Experts of a small language model.
Size: 8 layers, vocabulary 32768, 75.6M parameters.
Experts: 2 picks a token, a softmax router.
Training: a variant of SOAP for the experts, 697M tokens.
Below are experts of layer 2 (counted from 0) of a mixture-of-experts language model. Rows are named router (the router's row for the expert), gate (a neuron's input weights, with its number), up (a neuron's input weights, with its number), down (a neuron's output weights, with its number) and show model dimensions 0-255. Each number is 200 + 40 x the weight over its row's rms, rounded and kept within 0 to 999.
After each expert's rows: "gets" lists some tokens that make up at least twice as much of what it gets as of all text. This comes from a sample of Wikipedia text that the model never trained on. Tokens count by the router's weight.

# expert 14
router,201,103,120,275,196,109,242,194,120,210,300,166,178,256,187,190,175,170,199,189,224,233,238,187,238,166,188,200,149,271,149,124,179,174,280,185,236,156,210,242,136,176,196,170,229,207,266,210,238,213,209,165,148,167,241,168,174,227,192,217,187,221,120,149,227,216,184,223,146,255,175,158,229,273,215,168,190,194,230,167,177,218,131,180,112,231,184,222,185,148,161,210,165,192,199,170,172,207,172,204,192,197,116,225,274,272,252,210,230,225,278,165,174,164,107,184,175,218,264,195,245,134,168,172,218,174,187,229,213,250,208,217,157,211,243,187,222,239,124,170,199,147,211,230,190,220,244,200,237,216,123,282,269,187,196,252,140,230,243,236,264,182,219,195,214,215,214,150,227,267,221,316,176,221,197,259,202,177,181,172,129,153,213,203,162,186,183,189,289,180,171,198,220,221,160,201,220,249,180,243,209,249,124,219,257,175,228,190,147,223,176,157,172,205,240,225,205,192,203,306,163,238,197,253,237,219,209,233,181,261,239,183,237,238,186,192,206,219,222,180,221,191,185,198,272,186,135,182,243,235,254,284,196,230,233,203
gate2,208,164,240,280,267,152,206,229,237,147,159,249,219,142,236,163,214,212,241,158,179,266,192,215,158,182,129,133,186,175,214,171,174,225,202,152,205,148,220,218,219,200,203,272,216,186,187,173,163,145,164,166,113,166,244,235,180,226,190,276,223,172,171,254,182,206,111,178,209,248,235,211,172,190,129,158,254,217,191,160,157,208,187,152,235,123,200,229,143,225,178,288,182,266,213,170,185,201,121,224,239,160,177,165,291,223,275,205,130,182,153,190,258,188,223,174,127,174,246,219,185,170,164,147,195,233,182,249,240,191,154,153,192,177,198,176,205,200,161,155,277,204,199,177,195,157,218,160,181,139,206,235,153,185,219,200,165,201,166,235,254,187,196,238,231,159,218,231,187,169,216,156,254,95,119,229,247,217,257,162,102,153,228,184,235,261,238,167,268,154,232,305,244,190,138,163,196,179,175,197,183,252,164,213,164,206,235,158,231,192,221,215,240,194,213,209,150,196,157,232,187,231,246,204,130,265,236,146,198,277,152,173,249,193,229,188,205,210,159,174,207,167,156,238,244,134,121,236,171,243,148,233,175,248,170,231
up2,186,206,160,214,164,191,254,222,316,215,170,139,170,167,198,222,237,190,117,190,182,179,220,160,193,276,180,201,202,307,192,250,233,206,227,217,241,269,186,152,174,160,212,143,185,183,237,251,184,232,178,189,210,188,302,183,209,162,248,194,137,177,272,187,160,132,135,172,228,141,233,230,167,196,291,157,189,219,267,264,257,189,241,241,235,226,253,191,175,162,171,221,247,211,250,165,156,281,265,198,206,221,239,187,177,169,219,268,150,224,117,197,174,213,250,303,247,260,250,188,202,226,186,204,204,221,225,226,167,150,129,206,145,204,209,216,181,184,230,229,202,139,197,179,250,290,228,196,199,200,219,240,142,158,170,147,207,209,126,255,194,122,156,168,227,209,240,190,185,148,202,284,150,169,159,192,190,193,189,230,167,194,236,309,170,221,106,252,152,139,215,177,190,170,171,165,137,203,235,179,181,217,145,256,196,212,162,201,191,159,176,249,241,192,206,199,208,193,210,222,228,242,270,193,217,186,179,236,192,178,175,262,200,226,283,181,265,277,214,231,210,146,162,146,181,236,191,138,217,177,245,189,159,193,185,178
down2,211,192,194,225,148,163,237,212,135,235,219,242,128,250,189,178,231,171,128,197,151,170,215,165,189,116,136,255,230,156,146,224,194,169,178,194,213,177,154,148,167,235,233,233,224,211,241,260,87,162,193,236,240,193,139,175,202,257,175,238,186,200,234,201,137,257,198,180,188,224,217,184,186,234,191,236,203,278,207,208,179,201,196,161,232,182,170,196,232,248,190,306,253,233,203,164,237,179,239,113,201,243,110,174,209,217,226,125,198,162,199,137,210,149,173,156,232,181,223,308,196,267,236,166,202,203,266,239,227,220,186,155,143,288,238,230,186,194,274,234,251,273,126,165,262,185,264,209,207,241,243,194,213,224,234,272,194,109,235,152,217,233,251,179,236,197,214,188,178,172,121,166,261,202,153,231,158,265,191,179,244,198,189,239,154,147,196,183,166,182,240,243,147,211,246,218,223,171,226,113,174,183,182,229,201,196,189,243,155,291,175,221,168,260,177,186,210,244,192,202,269,207,197,250,167,236,143,179,223,198,157,185,235,202,136,213,214,202,221,129,169,235,139,214,185,135,260,186,178,229,256,168,173,150,160,238
gets: ".", ".\n\n", "%", " one", " all", " some"

# expert 5
router,138,208,188,183,219,165,255,173,188,249,190,95,166,238,205,276,197,234,191,200,158,208,220,164,213,155,235,213,170,178,217,183,193,188,221,252,233,161,218,267,183,197,250,191,171,192,237,178,238,236,189,182,233,201,164,216,206,239,217,207,202,199,136,146,198,246,227,204,168,232,235,233,199,233,238,205,231,266,202,220,200,259,136,181,187,219,90,229,172,212,144,159,140,178,241,212,109,196,178,145,205,188,105,239,299,167,204,177,209,236,248,113,233,201,187,200,153,238,194,100,207,194,200,220,166,151,198,159,259,223,209,223,228,243,210,186,232,256,204,148,234,158,141,165,202,230,193,175,204,249,158,237,220,207,204,269,201,112,240,221,205,191,209,185,165,71,216,196,217,220,169,175,96,232,215,177,248,150,103,184,229,132,238,191,158,221,273,96,232,181,182,196,226,179,203,196,185,276,219,284,261,215,219,175,213,175,271,207,187,164,252,180,241,280,262,197,146,188,291,211,202,216,83,247,171,161,228,238,177,212,246,184,211,208,259,173,261,228,178,179,164,236,200,206,263,189,165,217,228,158,248,212,177,216,159,209
gate2,211,165,192,103,229,167,234,186,241,166,210,236,122,231,212,181,266,216,177,182,165,160,217,301,256,211,192,187,285,157,209,181,268,179,245,279,187,180,230,149,227,179,128,250,175,182,176,182,190,224,186,143,240,129,173,204,171,224,156,211,237,208,200,168,211,167,226,224,168,164,235,214,240,194,248,208,187,193,190,231,225,125,218,249,184,221,198,146,256,273,200,230,149,248,206,213,233,217,186,207,221,159,198,135,219,203,111,210,214,237,231,257,257,164,167,217,196,226,124,240,220,242,205,203,177,199,211,177,248,157,189,171,231,193,181,158,214,260,194,220,213,249,221,229,252,208,235,155,256,179,245,157,150,228,324,193,96,210,170,211,218,219,278,143,209,147,191,237,199,271,229,238,251,245,158,221,299,215,161,209,265,195,215,242,155,264,165,258,249,199,214,224,218,322,223,180,192,167,136,200,193,141,187,261,238,155,198,185,211,215,265,241,245,202,141,180,243,178,271,245,127,191,171,142,184,175,258,189,229,201,190,183,191,195,178,193,208,173,172,79,235,247,254,198,225,174,178,256,208,150,245,226,206,255,170,228
up2,213,211,204,225,182,162,193,170,216,272,257,183,191,212,151,178,189,173,194,219,270,264,172,223,128,237,248,234,108,165,188,211,191,225,172,201,240,211,218,221,256,249,172,185,217,218,139,197,182,246,109,176,235,237,275,172,215,188,178,149,184,187,173,193,199,201,195,267,168,264,164,138,211,206,193,137,197,214,152,206,134,209,229,283,263,229,272,178,197,207,141,190,287,229,176,171,220,155,217,191,199,240,201,226,148,129,299,240,182,284,262,216,209,237,174,206,222,208,224,158,221,229,192,173,156,177,214,142,218,186,186,243,199,127,285,221,210,157,304,184,218,185,187,182,157,230,293,262,187,188,239,263,289,203,209,96,181,194,127,308,184,163,206,129,205,180,117,179,201,160,158,178,157,157,126,217,208,262,216,175,155,164,185,146,224,214,225,153,174,206,193,215,204,255,125,196,182,173,153,221,244,165,269,253,205,126,183,240,214,191,212,194,235,248,175,237,205,178,199,189,277,205,218,237,189,177,171,170,133,160,213,150,168,199,191,237,257,215,230,222,151,267,218,184,244,228,196,220,242,261,171,244,173,170,243,216
down2,154,233,257,241,235,196,92,237,221,188,188,255,254,144,208,115,96,158,159,251,220,222,218,140,232,194,210,239,265,132,200,202,109,213,183,185,220,161,147,189,223,102,200,278,218,198,206,216,152,162,222,255,144,210,173,241,211,155,187,231,168,268,217,211,187,186,184,212,211,225,271,237,192,190,166,240,219,174,262,190,175,229,196,187,262,236,144,239,230,270,185,169,247,268,215,175,283,183,177,212,263,235,159,249,209,145,195,214,308,232,233,203,148,215,203,167,191,271,214,217,225,190,139,150,172,200,161,239,136,221,159,285,140,242,202,245,209,208,191,203,208,179,131,247,159,181,249,190,194,195,198,264,170,207,135,223,229,290,237,208,169,181,199,208,130,221,190,218,212,182,215,219,190,215,203,180,130,226,208,134,222,165,219,195,213,202,143,184,130,251,150,259,147,169,187,223,174,168,200,219,206,233,204,193,210,311,216,203,210,194,163,200,185,185,284,192,203,288,184,168,221,227,225,264,198,113,219,274,242,134,197,223,213,209,271,210,236,179,213,224,241,212,223,153,168,264,209,261,201,241,221,212,115,218,219,219
gets: " |", ";", "=", " —;", ");", " –;"

# expert 35
router,143,200,158,253,241,114,281,116,177,159,277,191,206,156,218,256,274,136,163,237,182,191,265,151,202,107,233,265,157,259,196,111,140,174,251,177,152,178,221,228,190,199,208,140,251,236,265,206,245,155,222,165,205,231,152,302,208,261,209,132,229,171,189,157,203,197,242,184,163,272,231,150,204,224,228,216,225,222,237,241,174,203,158,148,170,184,158,201,124,123,167,195,135,236,245,165,200,154,117,193,197,204,179,284,224,246,218,220,303,221,212,164,265,167,174,152,172,192,168,183,162,172,228,210,181,167,149,181,204,248,199,211,186,255,226,191,170,208,172,175,237,186,198,166,125,240,213,141,201,233,136,238,184,196,207,240,207,165,167,253,228,208,186,219,182,154,228,165,278,241,269,242,192,244,239,139,154,186,186,221,185,171,258,262,152,214,247,152,225,218,222,229,209,201,164,197,218,228,256,257,252,205,124,176,268,178,222,173,145,186,188,202,221,248,182,194,139,176,235,220,210,198,193,224,233,116,140,201,204,189,237,173,200,253,170,169,181,148,163,169,164,205,168,172,218,245,179,210,261,194,231,272,212,248,244,198
gate3,158,167,221,208,229,237,230,223,180,248,235,129,214,240,225,189,223,146,160,279,271,257,166,247,197,163,252,228,195,198,185,235,218,116,217,190,229,152,186,224,249,287,203,168,174,159,167,223,157,149,239,159,193,243,137,243,203,149,175,291,221,146,231,223,234,161,200,198,254,190,203,180,246,225,232,244,210,182,114,165,215,191,266,131,231,168,196,157,241,204,140,286,187,230,179,217,107,224,233,184,209,202,187,136,321,242,186,189,244,230,219,151,253,189,264,237,189,247,214,181,220,133,217,158,192,187,166,172,204,223,208,180,188,209,214,182,191,218,228,251,208,193,212,137,170,295,118,224,179,244,223,153,191,146,254,189,128,264,196,176,161,115,261,203,158,259,223,260,227,156,173,196,187,171,196,207,257,208,202,204,218,215,143,172,237,212,256,214,153,153,236,137,240,136,185,212,125,225,255,242,191,232,181,196,253,128,230,224,228,312,250,197,156,258,229,203,204,169,187,202,128,190,168,173,184,164,168,249,163,205,171,187,220,160,175,254,189,180,192,218,215,157,216,225,234,211,181,285,175,152,240,174,224,298,176,198
up3,261,203,186,143,126,178,194,215,220,250,176,178,193,171,293,176,220,220,119,193,251,209,207,197,190,195,231,270,204,215,178,195,200,226,209,150,215,100,137,222,231,183,110,163,158,227,187,161,150,229,278,237,162,289,178,225,216,188,191,126,196,185,249,258,281,234,232,227,285,211,244,177,134,238,204,212,257,91,200,207,192,228,196,151,167,172,198,199,210,193,235,151,179,276,225,152,240,195,233,207,180,190,172,211,232,228,157,239,212,215,183,168,227,205,227,222,212,114,254,191,205,138,226,180,199,196,155,185,169,122,156,186,189,146,190,175,216,213,265,193,180,178,246,213,159,234,219,201,198,240,200,222,225,212,140,216,188,217,166,251,256,241,200,204,119,192,269,275,156,161,258,165,181,250,200,277,205,228,187,194,176,246,210,216,240,230,212,239,200,264,184,178,221,223,199,219,129,213,255,230,224,245,166,165,214,190,205,209,190,183,198,166,150,208,240,212,201,151,208,259,126,148,175,191,244,163,222,200,252,135,161,143,231,215,173,172,194,155,286,272,199,246,224,336,183,177,170,294,147,201,234,193,211,311,252,144
down3,229,153,257,233,228,187,240,190,284,191,199,247,225,253,305,177,199,155,183,203,171,214,168,212,129,217,240,205,156,190,172,193,180,245,241,236,171,206,212,224,206,151,222,160,151,183,157,202,254,257,194,193,230,193,180,165,279,207,238,243,214,228,204,232,155,253,197,241,214,165,214,272,212,214,239,187,216,162,278,132,164,199,269,202,183,179,185,198,177,143,153,227,292,203,181,213,151,190,153,276,163,250,202,247,214,197,241,225,179,209,228,203,136,200,165,205,254,224,237,196,189,277,207,191,161,247,168,210,196,214,219,203,264,131,172,208,218,299,203,215,231,158,264,209,217,238,176,168,310,163,209,183,245,207,199,88,207,186,203,190,262,116,235,202,127,226,169,313,226,286,257,242,198,217,185,149,131,228,165,249,151,246,206,234,223,183,198,186,212,184,181,213,228,238,207,245,251,163,161,214,180,244,189,216,199,288,255,146,238,154,181,144,137,220,282,260,273,232,177,173,203,134,200,148,184,236,177,157,193,140,195,226,165,293,201,150,81,156,208,196,215,168,178,187,230,215,204,198,218,201,241,158,186,203,208,170
gets: "th", " ", "st", "nd", " also", "See"

# expert 18
router,184,176,144,203,190,187,255,115,125,221,254,210,200,245,212,240,237,155,199,204,232,177,227,218,277,117,202,237,206,218,165,140,186,210,224,165,203,163,200,246,104,180,180,202,175,220,251,207,244,222,210,168,181,198,194,157,207,216,211,192,188,202,187,146,182,198,171,229,156,255,269,88,217,210,245,219,180,284,229,237,192,238,140,191,118,212,163,193,182,84,161,178,163,158,214,144,106,215,143,175,161,239,167,199,283,234,239,177,194,186,210,144,211,162,207,136,189,218,175,115,218,168,204,225,159,220,157,225,249,243,256,225,228,244,208,213,191,208,132,188,192,204,169,155,219,225,165,197,235,225,110,274,199,193,185,212,171,161,179,225,273,193,160,139,160,155,166,129,236,227,168,219,121,198,200,193,180,185,171,210,157,201,231,249,119,217,254,163,262,153,233,194,208,240,124,174,237,207,245,248,197,247,106,185,222,214,200,149,207,173,163,163,244,183,227,231,168,265,195,245,143,234,145,204,142,184,157,205,196,225,244,193,178,181,186,179,243,174,250,75,222,138,137,159,232,263,184,192,222,191,259,264,219,219,259,215
gate2,230,197,143,193,200,207,155,220,152,238,257,254,182,191,228,227,183,224,197,244,136,212,207,186,141,303,208,214,229,224,157,244,227,182,205,172,169,214,239,214,175,246,250,142,208,206,220,175,216,219,179,177,123,134,240,237,201,178,196,185,186,206,225,190,220,148,90,189,197,187,240,169,203,181,221,256,147,208,205,204,232,205,177,170,185,226,206,188,202,194,222,161,75,170,144,185,167,163,285,239,193,120,239,147,193,258,227,236,233,118,206,221,234,117,250,159,143,196,224,193,177,198,211,186,226,196,175,219,311,210,225,273,186,232,177,286,207,150,197,195,197,221,214,101,171,238,157,234,200,252,237,191,266,204,250,165,138,112,173,194,190,129,213,210,128,197,248,163,198,212,262,161,256,249,214,211,213,214,213,238,164,182,161,214,182,174,241,231,233,259,207,190,231,179,203,239,181,176,125,102,230,225,252,177,177,220,200,194,172,98,193,168,159,202,176,253,194,224,225,223,233,254,142,185,174,143,170,211,163,218,197,142,193,140,229,177,186,204,247,147,191,244,135,175,317,149,205,102,220,233,241,291,191,151,176,187
up2,257,116,124,188,134,278,222,255,177,216,178,204,179,237,186,164,200,215,198,206,211,250,219,198,158,138,205,209,157,208,186,221,107,155,190,184,231,177,242,122,253,142,202,165,182,203,241,240,126,182,217,201,186,149,193,235,150,165,219,234,245,188,143,160,179,203,276,275,204,189,134,252,247,203,244,175,236,180,186,153,226,184,252,258,178,185,199,180,187,240,202,203,207,255,198,165,214,254,207,166,233,184,123,256,194,212,191,227,226,220,237,193,167,110,108,223,125,226,165,216,180,252,230,185,173,142,104,156,177,202,183,227,181,233,135,147,185,164,257,217,107,196,155,219,162,208,223,218,265,177,156,133,190,192,204,245,177,171,190,251,153,195,229,191,194,163,166,180,181,127,189,156,219,175,193,256,156,227,152,174,195,260,193,188,175,172,218,197,151,211,236,216,159,215,201,223,181,226,224,224,132,236,232,193,202,145,133,201,225,256,183,129,144,198,99,194,203,225,199,204,199,120,206,188,185,259,244,250,286,217,200,280,190,245,300,199,140,139,245,148,203,193,159,215,108,241,121,161,158,210,192,226,225,214,154,261
down2,253,227,166,185,165,235,203,191,152,259,233,195,181,189,198,107,237,252,223,121,199,194,215,208,202,222,188,281,205,167,180,145,197,148,179,154,169,163,204,176,220,247,224,202,217,220,251,253,154,142,181,257,193,169,191,199,217,241,186,158,215,133,135,267,214,174,237,212,121,279,230,159,127,179,234,220,237,176,189,110,239,181,203,221,136,221,137,170,168,159,203,202,209,230,246,206,191,266,161,149,249,230,159,169,235,195,244,172,212,222,235,213,221,27,224,168,201,191,214,173,203,277,189,190,204,146,175,203,210,193,218,222,221,235,147,193,176,142,141,211,180,218,123,182,179,223,235,189,149,242,190,209,148,210,184,168,123,209,216,223,214,194,131,176,151,257,180,187,290,175,240,197,212,132,255,199,225,232,110,173,249,168,203,250,269,197,149,271,246,210,160,240,177,156,131,161,193,225,276,220,198,183,186,172,170,218,141,264,157,264,183,183,146,186,147,243,193,253,196,256,205,189,161,178,233,194,273,198,266,255,242,164,195,278,224,193,196,195,203,176,183,188,121,178,229,239,144,249,192,151,186,269,230,262,203,227
gets: ".", " —", "m", " $", ").", " -"

# expert 0
router,221,184,123,242,212,182,244,151,136,217,204,144,153,198,160,184,317,129,208,181,185,174,258,184,237,122,217,231,205,260,146,195,178,163,217,188,204,124,232,189,182,183,193,185,209,211,216,210,266,243,217,192,140,206,203,235,278,145,242,166,267,190,157,145,253,218,249,171,182,159,251,167,159,171,186,176,303,271,200,236,238,200,149,131,157,147,164,230,136,157,101,209,192,191,256,184,147,186,180,169,148,226,154,179,235,243,194,163,163,192,182,168,199,181,155,177,126,219,173,197,202,147,165,96,156,173,171,149,220,244,186,182,177,244,253,214,231,268,173,215,261,191,147,141,150,196,253,180,180,202,189,268,179,168,208,222,153,178,201,228,218,201,227,166,140,217,216,175,238,175,308,258,235,243,217,218,219,216,165,177,215,126,199,190,201,208,217,153,248,164,243,223,203,230,219,228,264,279,254,245,197,225,148,177,234,169,174,184,204,252,271,193,184,247,183,243,157,194,223,190,199,182,204,211,201,144,193,226,151,273,274,213,166,224,170,184,281,169,240,188,253,185,179,171,205,174,158,178,246,216,251,235,105,266,249,259
gate2,170,253,211,189,195,215,223,126,261,167,174,172,252,216,135,237,200,153,265,214,225,168,281,144,144,199,187,98,260,240,188,230,207,273,193,135,253,155,232,218,194,180,227,166,229,251,147,232,278,276,208,205,221,183,268,218,214,236,172,242,166,247,217,202,222,216,215,163,213,248,213,235,175,198,135,184,184,229,180,186,221,251,233,209,205,181,208,262,191,205,193,172,174,169,150,198,168,236,225,215,143,292,203,172,193,188,148,193,248,199,185,242,243,243,191,171,160,216,157,246,240,152,225,166,154,179,186,264,192,171,256,219,146,137,170,230,274,160,244,247,228,178,213,160,224,209,156,196,256,215,163,219,231,214,174,241,158,224,244,232,254,139,245,226,239,127,140,193,190,231,132,229,226,202,178,153,181,206,212,228,168,199,171,225,289,186,125,186,145,220,221,192,195,198,269,192,106,217,187,168,233,163,209,220,152,163,234,192,194,240,279,127,154,213,273,196,200,166,209,181,301,112,191,154,241,170,213,228,169,121,265,203,262,182,263,166,255,220,147,150,172,200,158,167,225,223,214,132,202,174,109,276,253,230,194,229
up2,145,178,253,263,183,191,187,107,243,167,165,238,206,260,242,237,233,210,193,191,93,232,199,185,198,220,178,167,168,169,202,223,178,160,88,163,239,175,225,237,232,217,179,225,138,183,136,249,213,176,232,219,163,153,233,153,228,226,120,199,196,261,136,136,249,206,258,255,210,146,205,273,234,285,235,156,107,236,194,197,127,214,210,188,136,185,216,191,154,135,136,234,123,187,241,259,158,223,59,136,171,226,234,233,196,215,199,163,270,140,187,247,197,209,165,209,219,167,230,174,194,209,252,219,202,186,177,205,186,235,200,152,169,188,208,209,178,203,241,211,155,243,192,205,225,163,202,225,232,150,208,206,140,132,156,164,168,247,238,169,235,193,238,132,180,127,216,189,150,138,235,253,162,259,164,134,216,144,182,144,168,164,214,250,193,225,148,135,230,212,232,132,219,231,171,202,242,187,157,157,244,134,267,235,272,146,218,184,177,170,251,187,159,192,194,216,210,141,210,183,197,189,206,158,170,99,190,172,215,211,165,175,197,245,189,255,236,192,143,218,159,152,153,228,172,223,182,239,211,208,219,197,171,210,175,151
down2,226,168,191,196,249,190,225,269,206,147,202,117,199,143,147,219,155,212,279,148,259,195,140,209,185,208,191,218,249,213,268,132,220,133,259,160,189,149,223,185,129,227,213,189,152,154,231,204,173,223,220,208,195,263,189,254,185,118,187,213,218,212,171,206,223,197,180,184,294,180,206,158,126,174,195,184,159,155,203,205,200,232,246,218,217,171,285,152,202,199,222,185,165,146,158,173,201,215,154,255,197,224,190,192,235,133,209,182,234,229,227,219,146,277,278,193,263,172,189,222,191,134,219,226,258,129,127,247,150,132,218,253,192,241,179,208,270,171,198,234,193,212,323,226,213,218,137,133,226,107,148,215,158,185,118,173,210,113,216,176,215,266,166,229,250,176,185,289,213,261,169,191,203,195,230,163,208,183,223,156,231,143,236,174,308,197,208,114,177,244,265,152,227,192,203,185,172,170,170,229,214,236,185,207,156,269,229,276,147,180,135,261,182,234,189,223,172,213,250,227,189,200,203,186,236,247,221,212,215,186,237,195,231,150,179,185,159,170,174,157,280,264,186,214,254,202,175,241,186,216,225,165,211,188,195,166
gets: "|", "-", " |", "″N", " example", ")\n"

# expert 8
router,196,163,197,182,205,188,183,131,119,113,217,120,137,165,157,250,186,165,168,229,153,141,181,193,215,200,180,171,176,224,232,179,247,160,217,174,231,156,208,267,172,157,172,173,181,230,237,184,235,162,248,153,197,228,149,204,211,268,219,182,281,209,181,200,227,160,196,297,218,314,228,212,222,147,200,293,224,241,180,215,247,207,148,145,143,198,166,185,129,131,178,192,167,173,220,176,218,220,179,173,149,199,179,267,199,255,266,207,189,189,184,184,264,143,187,243,115,248,142,155,257,166,199,213,212,123,263,217,219,199,197,231,165,217,207,181,192,198,225,151,178,125,172,225,177,176,212,113,215,217,127,229,282,157,187,232,180,144,119,209,207,190,225,210,179,208,140,173,261,245,177,199,221,231,207,210,234,226,174,210,264,142,272,216,170,227,195,140,216,226,270,231,241,149,225,144,252,228,237,220,194,255,145,207,247,205,224,188,215,176,223,133,201,209,230,314,186,171,189,276,203,218,241,227,167,157,262,286,169,212,223,175,182,190,186,258,217,121,234,196,240,203,214,192,177,123,164,200,219,160,238,155,161,177,165,266
gate2,189,166,182,228,184,261,225,183,201,259,199,177,198,282,170,173,184,192,241,159,196,244,242,225,198,278,242,170,182,209,260,223,213,261,192,205,167,147,187,147,204,242,122,243,194,262,299,169,148,187,233,162,224,229,174,219,197,230,245,194,237,231,198,274,210,185,165,207,145,251,187,122,204,183,243,207,162,308,228,202,236,192,196,92,205,245,138,249,219,175,261,239,180,199,148,145,259,260,231,137,210,199,199,180,160,163,273,189,196,210,286,205,239,201,246,200,191,214,171,147,247,227,262,188,156,227,217,180,239,189,194,191,202,253,176,175,164,223,218,219,201,228,265,240,174,247,227,232,242,213,191,221,187,100,213,255,213,147,176,192,197,255,142,202,194,178,250,235,251,196,147,189,215,165,89,209,251,98,228,197,174,195,185,247,262,161,234,207,201,276,144,215,244,223,163,188,211,234,220,245,222,200,175,133,168,253,188,229,229,200,125,143,224,188,201,205,105,184,171,222,338,243,233,153,217,208,197,198,177,213,231,166,211,279,236,207,126,201,235,256,181,171,189,206,183,212,185,258,237,216,212,124,200,250,168,254
up2,238,285,223,213,177,154,163,253,291,167,136,215,232,185,235,158,220,273,204,166,195,175,245,257,238,103,255,164,215,228,210,227,221,159,160,265,156,167,256,205,208,222,252,151,275,245,85,208,194,239,138,178,193,165,170,203,272,202,201,261,240,244,186,175,190,178,247,147,286,81,210,226,186,162,176,139,224,190,275,163,199,230,137,170,188,103,275,195,171,247,196,256,248,214,221,242,240,168,211,245,220,220,198,312,221,174,147,259,187,136,221,180,241,156,221,251,232,159,205,167,216,219,172,199,248,247,219,204,240,180,214,243,179,252,174,196,226,144,166,201,255,151,163,141,152,189,139,217,235,198,208,154,191,173,140,187,236,227,149,236,165,141,166,219,208,215,219,144,251,216,199,204,256,119,192,220,178,260,179,219,157,180,200,181,215,146,188,186,225,213,203,188,226,219,184,197,194,192,222,248,232,160,172,226,242,117,172,211,195,243,202,255,184,175,201,273,135,183,192,184,237,237,211,242,155,144,176,161,199,175,206,173,204,232,135,159,203,214,187,236,207,141,195,155,232,204,90,213,159,210,235,233,212,181,259,163
down2,201,271,238,174,185,170,200,157,243,196,224,224,199,256,217,191,249,147,202,247,146,204,223,171,148,206,191,214,203,226,205,211,284,222,169,149,213,250,250,232,157,212,227,183,225,212,176,227,155,210,204,199,214,154,152,204,174,249,213,214,172,271,271,124,248,193,204,229,241,168,167,152,162,221,190,187,179,122,169,143,204,126,190,202,177,218,212,268,138,196,226,186,197,155,246,198,200,150,110,229,265,172,204,214,209,194,148,230,228,229,222,120,135,190,228,205,222,227,174,199,200,325,220,181,205,226,200,194,196,258,231,165,210,175,200,277,190,209,181,223,213,169,153,229,148,187,139,236,123,139,190,170,207,205,185,227,233,260,230,117,124,181,195,137,204,212,232,193,166,165,178,211,227,195,211,209,166,187,200,207,198,79,273,159,180,164,194,213,197,176,174,199,259,188,222,205,175,217,198,193,250,229,244,222,201,155,177,227,138,234,203,142,122,190,210,222,176,184,192,212,62,231,160,182,197,241,271,268,214,226,170,309,163,193,129,135,180,192,115,250,177,178,173,221,144,168,107,169,157,334,161,135,220,190,194,234
gets: " by", " Born", " USA", " Location", " Total", " place"